Weights of a small mixture-of-experts language model, trained from scratch on English Wikipedia.
Size: 14 layers, 53.2M parameters.
Experts: 64 SwiGLU neurons an expert, 4 picks a token, a softmax router.
Training: 408M tokens, 5447 steps.
Below are experts of layer 10 (counted from 0) of a mixture-of-experts language model. Rows are named router (the router's row for the expert), gate (a neuron's input weights, with its number), up (a neuron's input weights, with its number) and show model dimensions 0-255. Each number is 500 + 40 x the weight over its row's rms, rounded and kept within 0 to 999. Numbers have three digits each.
Before each expert's rows: "mostly gets" lists some tokens that are sent to it at least half of the time; "comes after" lists some tokens at least twice as common just before its tokens as in all text. This comes from a sample of Wikipedia text that the model never trained on. Tokens count by the router's weight.

# expert 17
mostly gets: "9", "5", "8", "7", "6", "4"
comes after: "1", " ", "2", "3", "4", "5"
router:515502593486487531487535609496503513496520516495456479519555547584550484471489486482479506460532485595441584532434521580511474474532463456515539559522501476499462530415494545446525532489496469536500536430538494533545482512490482476525542436503480480491454434493470530415487454520533487553509434493444495538554455523507437459520408477466567474537423455569535525467467481474554415451470497497512507464566417487423536504587464478571503482485478521501432525560475490560523518499478500495567503526519451504501501496509447463514465478446434488457520466486481471533485459533468452495508524504535489423507497555493475528557499556520549433515562413479504445572539553510466497494472592474489501466539467499471501506579572464501490546402506549477520481454455516461482495491535445
gate0:487510523480516591426505521529443522484512528440532430541500501517567456487445548480444453511551558545499529435403480499478480496443480518486541531453514562516549504467438570535489535478488496526421469526546574472467552571481488511493488450489529511535556576552567500425480463496541526462454490462458506535494477503456512479539396531486495541462489470550497456464502559504557517497448538507546489469493491556523479543494555418496433539537521562555508531519511496472462466502507526487560499485485484484456554410519514411541495486451477475512503493623449461533456475516515403523596486480529435507415474468442562515450516510462492503455534531548522501538503503593508488558378521539514529457482480504517419519458518524536530531466454516461503479490481525521498470503484479
up0:504516512502572505532511554470487454505416538548488434585545513484552472502436486538465462489528501497471511426477477530450492575475499467553489501548509582460593545491504555565493481506461551492470417566499474492503497547511457499496511512504491564500529513463480489447473479539598522497459469544522502513524450499500484437542481494511515519493474586478497524564469463446544475558497387525486495483524454531494488573480550459491536472512526530492487456547472530504520478466523520458498519499530502515575575512411488465534515520426405544535503475469498538525479461571561508474471507471489426572451477471492522639488432509506468442465603480523500531451499571480600514536485520549519507457456521500529555487510562472498554509489536552415554479452518430468514461508467457

# expert 32
mostly gets: " \"", " (", "\n", "″", "(", " “"
comes after: "\n", " |", ")", ".", " =", "\""
router:505492468436504542485530510452431493566471432477433566515474551480491456496462519483515533442507422498507530431535548558451499497538491429512457483402466520467521517476434568567509572498453491463536464491471520524525489402513514556490479422461510565479546472465421475530515499536477529577564437499449550502453416578569482516477488405454469500471481518522481590498503473494481456484486462519456527503514508453531454449528568527510503502516475532571415416492466538453458503570461564499601526520531452482488518546483542507485454532504494434451526502551481488477543512506451539520520520518524571530495547502451543438477491571493446516447490548585487561538457461476424499495500530487542501487532507465461493462451500536462529447493503502521551465535467467445495457539481480
gate0:453475560475474483482424545469548570502528400464497516463495567565519534449412476543505528597510460443490550529491460535511429469542464483460468454481488442499507528475547489485535543470468477534499485464518517494487498518493483528462497581445514485537418497539474500433468429488445517467540524521491497587534539549543509472556501475572543573570423489534483481436507472473554520521584513476534478541529486490505466499524518458460483498478555477518480427495579549556492459455530494457478515511543576504490543395500484481497522438518434470549445508530477487504494531508403502492448468542545545444476519465511409542552534510391506583505487475543489525558471519528493514464427435469497472495498507496520524582458447507526486603505537500465478499493429512476504488531511541
up0:484536477481484466530470491404526441512576441482578552505493440520491496519536499546483555514499528455529507461531486492462556524508482473546463471465535486527501531499529445473503536531506402547635496469570526494477552480424476484464579472529501515606430441482490448523491508518440468471510531490531485568512552499490472478553454425521532509510557471583519485517496548434503537444495511481500538522564485507465549515481471547466506465455473482477492520490544538527442563529484533502474435519618521447505511428507484491464553442505490460560491586469491511558525506496478484414506509453542499467541506522502440550485478522515524546485533549489518521526519509521473547416436446449495497491515505561426476547508475520422418559548503604453500452556486512457455520553504560

# expert 9
mostly gets: "See", "|---|---|---|", " —;", " |", " is", " can"
comes after: ")", "0", "4", "3", "5", "6"
router:613464437479501547522543493501462450526466480522516494502513426504461510608490465529456588536422565536488475559515559488464455512568520498495547457524480600504505534484494518457525594501485509465564553466538442447447517533503565512463537525566514475471478479459477427512576498552518508436520488448494429536506518494517489518547508485496564563465543521518489545457489459528445522473480428455513519499447454537527537518449543512471495542428481465463478475490505542527575477565526542493520564467491431510420510580507456544509460565526494478505439563562449485487552534478493514519530424468499511417451491469524523520485591549519478425469514462539497523511423446442518477525488528496547467490436475490523453500534459504449418496570531501460471510480519549483490519500553474
gate0:466469546518500452473429551507533517488495494492505505552487492421489416482511528473503523557408512512646504503451432483500525452492493497475536472463445502505616440532490560513523498523555552462518540512481496512485476492501480505489480486478572466484463507553522474514435383482405551546540567475515527547483470508474516490520482443515488505513460373475481464486514494448488475537536512470454447425538532546522461597526485529501462510498524577456573495491589508495452476493471499427531552474523599517541515430552425458537560537508476534541520475496516537464460501530449452491513470518472555480520491553463523491496511475503479490475492533492472552525567446570485517468491474501526506471580481574487502472443446557487485451482451443440440537496582503512462537522473477
up0:457625451498411540457547516520588547517607532528509553485454534579509561471541458446409474473580546527492509493490559508563496484529496491607454484491635484481604457551485489499471453513482471503511504404540424551529559470445505484496481419501522506580527491478480518472455557484573517471490562500462552427481520546499492488484525516529480513500436460509502535501481510440406501533509515529505499522501532505436474497440491473515482433526508521524503542533502464523455488544508472541504420478498450493474542519458542553540504417519475425477518513494526486440488462515582473543498522442493509464528534521522470445517520547428510482444526487532486512503534475520543482485514489469522539535525519487456437493547487483554515468497451516591538510492517557443475513537486504

# expert 57
mostly gets: " cont", " acc", " rem", " dec", " inst", " res"
comes after: " the", " a", " and", " to", " was", "s"
router:476534590528486515480521483515458504545558519520534462525459512470546512526498559547477514503401481512527568502527463568473512482484623549582478459502537464489455529553520561451486524579573490427451445520470441521466523504504537454578449496453510460518466518524561477462535493457411472511530504499458549567450549485416502573577499525430509548537503472563516472562428550507514562565495510484468514473491507496473497485481533486480507465569558491582441480497540473516497504509541540568566510453514511529573514522503486521434499474510508482458437503520526443509521537518519537505480526492454509485433496453535558549525547518437451461509589417486457545467444400575543532462484428496530479479531530451497466505447458496519516506504531457465449447521532532496516464536518497
gate0:437550537452513562508501495578501587511462472512472495545495487490570580479481397465510526408476470432539464448453460532454478456420538492529453582513504537564403550505470535490453507566455530567504546506511449499523505511419532532521501472486511394533478508558553472449488452492513496495529463479475599548532501491477556552482501521462453469523500511493526469489486508508466474615539443489561571572455523493475519523485515540485479512571426562489443519486446488476497511464508493463516447511511454510481482536482447503481498515532460453475529452521553488492508517513531469496489470572464453563477448450496533529457493423479510442452542491488480481545523498467523460476448553526508583444487520439508556455492525414479516568516559525441492476530466528419528485457456478
up0:467497472499572545489502478561468465471567480511561533550505449469513537465469481466478508576460496498582591495506441503536542497560563499493451446499478512471527489548525438482502539553491513553588537483510516504600450506501481495494511463521467442543470494557474479538538461480485502525632525518492531530451486537506521491512595527441540461513529451481453519469477411521534507523527438528447491443508528543507497541502452550476538525468527478483505519509498495494411453464557520402565476521522509608557472504565517563515575510537452523461484501532483486475480491563457529543467477496478443441509517582494503577508479502567505490507548474601545496460465517498514460499486439598495515556540524539458564562446564496448533506536523436484507476566515507482548565489518511

# expert 8
mostly gets: "2", "1", "3", "4", "5", "6"
comes after: " ", "1", " (", "–", ".", "2"
router:530503528514505563465468521523523442476487524459503490452510544545419476434459503509477425472511505459455548484398571491463461526539443493493492533581489487508493477461527509523465486450459498459471481446554526536567517476531485415497522569513510508458465473559518540511418498473473438560448459432473407543501538558431487488514476486555523458509530473551492425548512511495552466507438536528438512481528480434463542484490463500510481464509481566431526390564555427537496567595595481542519505497483464522483541503551492534545545508422428492441507469488520468489445451528524512538525483480492506542549483544470444519563562488530485518526440475528467446482562550525495572498469482539504575542518454491514531543521521476454453547538464497494437536555452558528520531474468454
gate0:453504497505444525497486493469558514478482530511555525507486511455562454519448531559499474644455533555536526552386487481508484516493491578501390515479467499449517515529534527523533451475563524520524513602489469469485440545498486495500484493477559421530529490587494462466493474521441578450494518505528502479583521506453470470510575500474480482476516534493532504408491518484494486493517508529494523494513489543561492588483555531534555494495571501493462461498488570527476464503494452449499504519506559591491498533488553526490417530529501475530480454500521518493532526504491541580507472529485507524496524511510518528465516434479398545483464398470482511501449550515477439579444522518493513464556482513588486510461448534473502417453582460483525403482526484503542388469547517
up0:536469572477482493543438551555527503518548534451539521450494538505423517488564486489461536489475499523515494485530497534521582500493563490543563455483507447455496493520476440434522522605516499535574583568452531469512540544532529494500506452463487474494515451490487525531481507541567501426480533494575503503525545494499493482467513545478541525497527375427518505556510500524491513552493487590548532490501536514537450468496481522429533453510485524547416594497542438490494507552545484500463573451556433435473487601502611493464561520524506442503453496436535475478481507510482538458519508491557566459533528472534506530479529554507542557433509524544534480550489518574458454464496574510527447534525554504470462496490468497549520502555486564535547521498518583563459463568499525

# expert 30
mostly gets: " M", " t", " b", " c", " d", " f"
comes after: " the", "-", " (", " \"", " of", "=="
router:422532523525487536453530549513552482515497533495513444487507486482537458515502536475499479564432541503503480515534422521505555425425545522513562487506474462484475547570529535452570527448544513490439502569466439510441512521461551463462440533534575530533471498479543530448541527489515498491516459455494496481455568483491520562527529541458563519500480528506459473483508498506477444521563473447460519468420547510511456565469448514461479528590515505497542580511579579492507483541447523453469496465461464570464520466512492464405510461502458550534449522523568460492521489452476548514515557476512513489462529437542486512526511487513440542513453418527544540494458524671548526467515460546577471541467502464572480499464463518537531568485469524489436483530530528499557427528549483
gate2:482471497480521522471473500478522461474453525556562549496515545530471454493443537507506527491521535516457454472463546462440429419523496504516433498511519490529472475506471562560468473522461425487498400504465502564557476496502490484558460532525561519362515463502466515597486462468488502474501494487504508526518434562591535452525481498522516483446488506475540492506515482484445488478412491441493496464507420485495525489560472548515437516492514521566463501519545466577547450443524594537530457446548602487516511525502500562475498516556472454461507447572522491425506540533522459527455403462482431478509473467418584424544523497512516537463534576445469510469511476464498550535473517504545552465595515480507468540517451470493556440491507471517561495446471547471480531511550532
up2:529385439497513459496462524471438547536571469436411511435453527536511598469492537499557505511519522500555579547478574512465512525517456513477478504528592482531478517512489451476494531457495513558518599466543494512466482553477504527504524556459506491555465503563481472489502512494483519521540527544479528458536515422459527447503551474508495505497433502468606491513454550464531499567518553512544495564523477529469395524450502478536585504461444497482557472464456501478527545476566460495451452484483426541486529456504545442541555560506560455464420499478487507573520524508461485476572495549529534549509516527480508530440466489537535417487503527567488513567544449461417473554553519466485504496533506441453504465527495507592528498498529486494476533503522453541575470500436510

# expert 62
mostly gets: " r", " f", " b", " c", " t", " H"
comes after: "-", ":", " the", " (", "|", " and"
router:449525475520469523538521526450539492551523521505541473494590446520506546537428554461512452453504515515453479440539530507538441475489528569485490524466432511506480497471480526452482550513457516506407476498449482458506522500411483476520494534522511563486461535443498472504541478565532454436545452481390518518480457477511522454460561507444565486449445510547446478499472527555508503451527493504533494468467489462486571476461444455441469554536575468427453546428499501450500466464501502479501418440466477418422507496536451490521448493377464497477522432497511526461481517479500424512483534454575515503498521480513498449495526467447471543545488576531539508503609472481433542529504471458459486464443535491516568479444463540543532545474471520498462505433503484438544580533561469
gate1:521508510527492503450516525555524504481501461534507494511584548494542503492555533480455487493555534434532513471504459524531433475493538513605499461547584529443509408420421561476488441449530556523492480548442523498584538513458490482495520553526527545444548515547466539487473428466475535506512473495492568551436478476478421491496523416503534528509512423486467515501511583476530511481519450511566483492453417536530487499530463490523500562469568519519466516457526475499456518519518535555463504521494524462508432533515526514491495484410505449509503526480465543538574543498525474509422495484470440566494463471511557499498571478509505589518581466533469468497544512536492481614474526467483472569440531460475472444521473520470571494460479420476446544441584568570464539512481468
up1:474514536584574467454504495478530429536513512603475429500534526470504487476566432584511477485503474478498530598487472488591535482474462449516514528517466495485421540568576519443513472468528479538535565446475446446536528423479472514483463469498502535420549465555530594501468493498478500620533535523480521495498584527505415488490468453499549474529487446416505511524500484553495533494509519533454482518506510515562512522514486453473521551411511498475557481462532514460465531511434449489550523558541500506479517494600442487488505503461475489485422456504553520493572541509507436519478495450504499563525487469475516439474488567429557493501514461548479549506507440496467600494470479559456458457481432482469458469479587554502554504491493510537504517518465535538495455456501470

# expert 13
mostly gets: "9", "8", "7", "0", "6", "5"
comes after: "1", "2", "0", "9", "8", "3"
router:478488584571529502468418471396483470485533509459456487450530510532450471513506576482499527558474453500446541524442543492567535481564503526472456429533518451583542528448447515452504569472504510473500467446488537561511524473575500427575455468532527569481437469557483487523396529524496431528526515511510459527535492533582504444485448475478508473442510487443468446491530548489529498548499503573484481477520492422469494577515441481477507434434450531472483579535466514531556543476493495473504451552511528568580445520521519564511462488522521446418500467519442492480459489523521495555465484408466456469515455521502444480580537473513461476537444518449471477494595495524476459494470505515461561471505518560470500530527508426500506528548567443513514488514505480499533508551494475
gate2:448498526432450511474444472495495623471441534479428482446440496426497427505544539412457499578501496512565481510484461499547471477380561533481434512457477524549523453454508501473538433497485518525484545493533565520487482498482573549515541461548527505468495460495509545513448540358513513512464513492584471539494528509515530502452493485480455490537465447460485447490546506544439419461581527500565490456514417499568497492521499485487492516513491557515516512492552492553469576539508513470481548547569464549492590500542546458458473451460499454492461524519473486428509516478521478493470444512465503624544500507499485459553472504456508542487557509472547538531528512509513437551505498532444477482466420497427540480487492538475537512475574526496510541475524512492477523470425510
up2:509458498488479526535537479405484529495538508523527449499480536461483534495475556531498550474572566502481499480425510528500536485499501559502401521466525520505495481504506531518498580482568538503491496498511392502516486468479548456481560522437497481504523457522472564485500500501516481437473502428443520524519575483501454487591533460515534494585520604501547564496466516475503511471478578471513480500570466528460454569494518475472462483483478531509499513477531505476521469478456495477535420518596579485548509504527554518462545529425485481520528603464467548529484509591546466480472498527464500377506433473526520454451482482512478448497523451580584489482511495495508505455445436435557538533441521541506577524518527531436507415428461457528478514487476545602541471536498542

# expert 7
mostly gets: " North", " Que", " New", " Scot", " Aust", " South"
comes after: " C", " H", " S", " B", " the", " T"
router:482492455530506462548486567515523554438488587452490481473534513485487566519523478483491466522477524539492427502512514468565563549480536463475485511496437517593552461469532438500476515423528492433589515527542478494545433527479456529518536441462518438451484538532558551483455448458577525542456485551595407518547507508550522546455468561475476463537485488474489544473520490588451541502468498550487546496534530468491540567541549584495491461484494526463492579548482539442492455493429479432505527555469459464435518492456474508496471530514491504569538517464516554474479440564492483517521515548504511495436436572474502476460501485437471512469497514482484487532547591527454469493506564493602457473523437469534547560462490493454496501448482559567549504542445459534457525457488526
gate1:518508514473489501490544493522482518483535470443406565507519552502492526494504460503521494452490653544512499503427504478505621535421483522440505457520519492480493553472525535462549523540509514491503446500536532525554492509504511550493556556463582484457516474521482501444501456476512487584534464485528535516587498530462534453513497522502505492468489526541551490514470548574481467575462463556524518452493453529454444558538460461460555510446570558618481491417567500513461489505449490478507579503508575546510451512454503500541460534487463469500506467398496489461548486479552496528494476418526461501533489451477530505564439549532558517555482487520534453440510538517493516553460532511488510494486498444487487540571492509549412438540561496568514525522452467468531461537429577
up1:499440415546510487512500434501566483406562486553365468532522517496473485514524504501479490532580556465493478501460504538473559542499490487493435534545488488515497477489579500478546521522555544490492529500574537504491452510485476541460495523556496521447521475482547579522459563558550461494473521550598469576441527542495544475468446569525525467472455539550539442524497505544509486521490544393478568470461498546510449510481457544494483534501567431473462530458488533550484521531443536487484542507472470544504512585475486495532571546539484586579494473503456464540585487457455523543486501499502504493485464465528475499470480482496545472508468479453502619404532501477541470535456486453418476555418485470482503499451540442530525452471488580528511546552460503474480509486506517

# expert 39
mostly gets: "urch", "urp", "usp", "igg", "urd", "ourn"
comes after: " p", " c", " B", " C", " P", " H"
router:529533444476489480575440468504484518521516543473496554501429546503585460520521417465463512486494490544457515506445458464589518520564532416393457522435502527476481481513548496525485474505488523537548534511500509468462548512593539529545487483419499447500520448584538469443490451516473476448470508479528515470447564549485551511482460538485507552516538473510578570510490468467574527497435498538459514471560525565455492448582455551522490479471457553526489506581466490531469495539484513526469575507542472484570443564516511575598551495561545517449469557438473454491542461498495537498470494503418455437500452502469480459437494520453478453473560485475476497504525548477468468551425530454480500538531439499535484503508476503448411502495521514521535472506467460562448517476461552
gate14:484417477527538417450561540524478407511450540503505516521509507448488500464466491526458506539505560501446482519499514521484534448458524544525575494521485479514484436512459514516486509535514506490485523539526544469519543460528435479490473435521540451505500518477513587498485525523499449522570472496515494533542480482457548533506488463541580546524471529552490449423492546558485413473518535553521472411456516468557593534507606448434433491510417488484505516490534495538547549493522507492600473468520523533522435505481489492549547484543449446522475600500574535481525503603442481559404478439566476437458512536534558545477472513454531515489510514544600529530496503496473533574464516470469463521528469500530464556523467469463548488525450529518523474508550518583544491506561548
up14:504466540452487522495477473438556500492450457539539512395524509504396481456490530557534432445417457553493480499530506539531468539450437542487437488548502467503450495495468444539557523520592397575428547459476482513570477400509637482467498496471501500514527507553464468470476555397602494574497454517526491526509553512547510545567490436459495470518454507474548517530510502537532487491536547506532428457508530525484495448491458517504472518483518535493451505476488510447466557468494419554437506475483561432515490526472557508500470519550494467584500460509493512513512508451488484472485486550489543491482510465458479546484518548514492527506577472494495516511553455480544467498472561426543520561532525526541519451528589505470460464462490462463558489489511544504550472506493421

# expert 31
mostly gets: " where", "The", " This", " These", "=", " When"
comes after: "\n", "6", "4", "5", "7", "\""
router:464453488461524472495458554459523553509521469462483464542563468519506490496490512421437491509542492490481540500501475507522617453465549496511537420465560537533544485474458469557573533446549504574425523497520485537480535505500480490499513472550502514541501480567513537527535445538454493539514498594510541466499508508446451570557525528554539487426511533430467468570601548515501465488529505447478447443528558488473492461451545462556587538511497464476532472474534452502477405511456450427508488524491465494479489467538458511513508470454520497466551474446528580530418483518581527477461411548482532501474495455496467552501531547508494538504449421559475527404557543458470510455533493440470449551520481447487492438495565498497483544549487457529505436485504539507553552438461530
gate1:464501531472536462407537521453507485471485510489535467423523544537448539519488453470509445530480478479474450526407536548559548475495462490495483473524533520451550492549458509498499422436547516526505443529588511571522536516539508512562518442519567532438433626499475515528479479393552464481439401540538461495536476495516580364500489519572581506505531493499505477477508573539530480525450524486504487483496485513531487567477508517476483486549462542478552520477524464502476477516546510519429447542493511522466530536476511524500482592530496439468449479507472492484514494472488480510412506426497547549463510468501540577476498494469542454554519451466547389490484507509497481480462538607488588476525474486439461519488484458504502504450470542475526506498570477460520463562486501
up1:447540440489532491538548572460511505489543519541450481485520464500457528496482451485548539451496512488416544525420532484500452484506367420532508440620480460479569530517542533478587417461546539480482489485447448503535515535482508552461498479557479490461477525460504442516481468499490515484486375506459454461461520536589557489525511464493513418494471472468525470532507473500542532517486468451473532526505549545457481534496424562461515463454482519535426504475527572484574518475493488592437489521459483479463515524514512555533483596474486510434543449538473512520425466418513513507485531488544487487554488499546477505484504468444452460437467532473544468507516459494509567542429516540553582524486510517505473435530521497515530483510460562412479547526497469469507470549455493

# expert 21
mostly gets: "'", "’", " =", " his", " .", " their"
comes after: " |", "'", "\n", ")", "0", "3"
router:454518571471531488543519496485491522566550505514534484562494516543473459522474489470498525515518488533445519479494511543521470465524501469429517544530457478507542512527480543479478543481447457411538493442471527547529581524531525495471466509451504547483479446479506500509494520545490476561552542471478462515468409492543464444444471376477424483518548553573498570513482453476502549524457413441467504513557471461534506539466577494527488510480552500548512407495517529552598566536510533504564517503474490555487426597513549552456422497497538513534516481415492485464524534421514424454562494484542462590509531520545486484500500516539476540487484535567546461444412501462451542507523505565448487457469512468560523463549544484492570513545544498537527514434523460497493453476451555
gate0:410415561552519473444493491432521536498575477566544496516523554429510533561549583551471513530498548438599496497427458570526507457518587505472431488524497480500544395547510477563515503512535582557539516512515540571499563514506508486550547503462536527580597525523544510516541433511561485541512495513502480518505519481491477502531424454510460465520509475497494466461511497485480455432516530458537494472557549492514515508496532537530394486527511507512485515505479559486470524516561483507537538511511550522516475465484489552417530477553462452449496581441545584503535489535499456494521454495529412522421577420486470522457471471511503469466556482520520470422529544519524501553470507511490488515513434493495504487553526583494531527529508454499513428480575497501546488518530536
up0:434557517456477502507469467536483523508580475455503517522456503492473543497485408458496407475496477499489370599557547508508443484468432524486576494506467500517464532492469510494577473406498450476492471487438429481603456583453464509441468514528497474437483525528514456482462533476519495449518431532544431512520528520597509411551558559492518491515548471480483492503505530536465492582515531502489555472460487527479446467535524460558544556468545412492557479458479465484492494500482541514519422494528470482482477472555541503496474551438480501568574422559515441465509524498497435473478476473525508503551480534526525504484527505482537541587491475536476525561472409461542486484471484540504507486479487494499526491491448478536507451456477517517463581462419496452490513551428548

# expert 40
mostly gets: "|", "=", " •", "−", ":", "|---|---|---|---|"
comes after: "\n", "3", "4", ")", " Total", " Coordinates"
router:454524462504502476489583523511499501533455480494475501451526508482555452501525578525525434506423473487495518560507498482460461561468482464445447441479485543496516491446527483456448460456496503534503399541438480484549444460509513469569532489456492520523515506563546513562521491470478480493491447450512449516418458476545473532526472507407535522463509498524424542508464445502531489492417495584566553519458478478502521498500567462549477512473498445473518489463513468461553450472497460525546524490504512447509429462452551489533475519573560505442486576512514500548492538456481437469483479556495492504534505588566423524427445524429474498483638506463478513516542568438451523464559486490462437520419421512509510431545519454530550579493529498519507477497457434532501505487571523
gate0:489517478502484516439516460497490469544510498492512490502450368489443558444514514462451530476471421484536510453494474512447502481507472489528488427524492547488476492502457551583521434508493491506516429490580481503567478536477512427525517520536539527494531545525564570535525489471484546510482516425425522437482468463513504481486500491495452515467510460477472445572513519486546529513552520446465572565499493577492526456487414492569600502500524463484522414504452453540539474541487518442522482492504502543559447427541477490519496507508461559510502554510561529581458509568443525527507402445454535552464462465508502538471475510465489488505452441467518502437564474491516518504523428470418518415515466496466479415588517466583462527469450493453474462490535452490543531467422539
up0:460471465469465501435521467485512550491503472573489583468474426472503499519521554468469586524493499458551512442519445467399528566540512448560462439476487495511518530449454551575504490491517506501558429514578527527527512408512486464483536407527494516477549471544537516471487501484488450521511541470429541514510528460527439437501524501478493459408604421487458507547572471519487475529509496483518508534589485534455443505490479518515538520475484475503548435495465519522496488436487529469512505501545544502541438460566546506526488550558483517488501616510548500470441510499499576501465498432500462576390510520418511520484552533474469481544551467431490532431488478511522497497483470468477518516552516493529465452568422491540504533483501459424520519485567503466478509422474553

# expert 2
mostly gets: " ===", " ====", " =="
comes after: " ", ":", "|", ";", "c", "ic"
router:551489520539485564533504501491534481492456542488518561571570482570493553469471476471450462491570505518432484509535511480579451533541474449470494585491445507423553485446507470514503562546417452538515504410492566507558536528500442502547526454532484509494485504432507486519408494523469480517494454515449467524555511456458447422461495479573500554541480502456463532520536508547543487435420474552565500457421502507518506436567475448481537492445574519487480492437452450470499457502517524514458525508483497469437515495528523537494498531445529481509501450540508507507506532460467457450392501493496446459407512530513522512443516478497507540594513604505474508558575465481486452547429514425483508467451479523410502372510526529501500480504524501502488461493520528508510556508516499
gate2:446505550491537535461512462596513519494509511461474524487442558499497569578519514514529483475498538499502400474524415521520509511440534496515484502545508509484423443508497499474544513470531473494523446488508552517550493513484496533473544524569514452480455518477483536532475504445427555447470450417471470449495478536450482478469474460520552548472461531445457459533471543490504532491583553511497481557502468511541488494459475418527495505479502528463494485492477525486453514538514503501501555391506504514470548476509598518502542564501542506489510392526490473538453515516482500508434475578559459459531503477510521588485577495465479552513518528557561504553475436589526516492478459535389480535525451496540452465496442466627567508543526426497528512470575564472596481521451459
up2:480506507472527587501520512548523478475530495576515510461481474544549496564535538513469528455495559494444457520518491493474485526481416457409465423492393495478536432570533504489489506429522540430496544466533549546502529512517505605528445580535489481512457518510552525540514482443494476497550488499500525463499478530475498478465414520515512523495464533463488519482489540426515398581474562519496464555544494456458511518553493481478484443499519531517548481470494547511442533527538452507484493547499504516501521517508506510435413532435482391481517515501530453566437523483478506537498471570544479509582483532509487503487504475445411502496516476608600399531470495482554465460466527473510524466498485483600520512578540504512492543468483491481510517429445555593478552525487467

# expert 0
mostly gets: " ===", " ==", "\".", " However", ".\"", " ===="
comes after: "\n", ".", "==", " ==", "===", " ==="
router:480467581439559550505414485480465544500484510448488518572494566484548540452474487438545558442514458474445494561575558581493484513516489485462523510498475540463483474473483593550476612528494575479506493572537529473522455531506465565528555513520512440565523490477473494510531474438515516574480436477480502478509478485507450432499570463508542438540488517455538558481496484517454536438493514536429518511520555515487494499519538552488535540542460475583514509486546529521490463519524475446558456538479556422478473455557494518557542468469528466535428449461461409546517454512571480400538499515510522485524451472459570531520495496492496520512545464501500580485548514454504487514566512483500437459453493564510456459462526515545542491485560536496580480481440526518547509564427513
gate0:509496521528502506472579442512473524500595537592511556474444534490504476543510523475562493537491466541559498468466470491510526505493479516509423488503488501531536447482506469483444432538528529509577521510510543506509549544470503444546482527434521428449498580500480463495477518491494447455472468484428412414497566590514584445469507502474479561501546514488488446455484527464482535496469527538518372502540523535523517475480489550479457436515530489537562490568519612561454491517532505558490540492524493492512434417442511549428482489576468538430498465451538515470514483519419529491458483449485518448430524509496487531468425499512480498467513437450589508525517462504539486558484506471522569547525452453565545519553493473525549513469542498521496522477516440430516520444573492
up0:527495546454451516460502528496556491446468533535587505492505571476431491519502490489508471471536504515519567540507520495520505535515481537540491500518490498404547473520489540483506527502500460572561459548511549511522462484529525482488502479529489473473460493426523564484470464464478490513509535448486502491525534499535539520500492518544522550483422506483519511475404490464487450484467551430510447386586519518536506468506528538448511498533492459474502446566534472544437429460496553529487492453431485489481487478425570535520546505493421483506470444521505508468511555687484507471471518466539500466464433518484470514540490535525544451521431442596508537500569545489470418424508480508564508448510554507546503514523563583549492554573553513552554541404461545505514507493453482

# expert 18
mostly gets: "|---|---|---|---|", "|---|---|---|---", "|---|---|---|", "|---|---|---|---|---|---|", "|---|---|---|---|---|", " There"
comes after: " ", " |", "0", ";", " —", "3"
router:568506537479530478497530449554463470490566489427546433635561424527515516490534523537435531469461517502441425427494556454490525454445492501467440574523521502486449549477581449472467544495465474537532468494467515525566567578516499506476507475492512452546488468461473555479505522532504473449488493537524543530440514537468461459492460550490499472556510580521514435540537457480543521504475511466458542523445547493514411457456473520480528532476467481529486530497473436547534493515498482507476563447563545467478532559530509405494561483493488457570534503491556495460518498472567572556569497481583522545514506480518476512534549525448543490496489437549498520386466479487522500445503491575542490477501463513527533540486547436565463483507437523556529529563494544526422489496545514
gate0:513520506541531515445464571490564444476610525561567539527453521518494481547512518545500486515461485421511506450492493489455458478442518549550539500471460506465487430502510496514546487559550515518470435510550520537459457464458513509514529541538601499515460508473459531514479465478452504522495539492490432490546511445487509423547481537544563530430471523497537484493525550523495518509463499497509515488531440529524551548516492517460474504517537494525520536487507462458437442474467504551515460494498516511450455419515473512458469540473446399460455473536566514532535551556457433542451459510496471522510452532460574378443522460487455513502544518488489470485562466568542469531407480473497560565511478439532480421572484541454563487492459554411475435514479571556553516535470592
up0:536501459525513598522591482511466507553423498459480513531517545451531553449487468538510457481519541519497451484456496478590507551445525471558479448501481450562483508439500500532473476458547524550506515510497548539507410529446431463475524545498505480416477513509418555545511524513577515497551460472501528543579514493469453513527454506481509452563580446513444552564495484443494478451546511459535552516447474432473520472548557548538531466472574522506462465541537448541533527530461515542503453532435476517613519494506491549530502508432438480497519557492530445497457479559520451495499503467521547471404549529563551514489573523567481482465494532422522441577545536504497502536582538469468501585490485521503451510513501551519521479478483524523483563471502489515496530407507517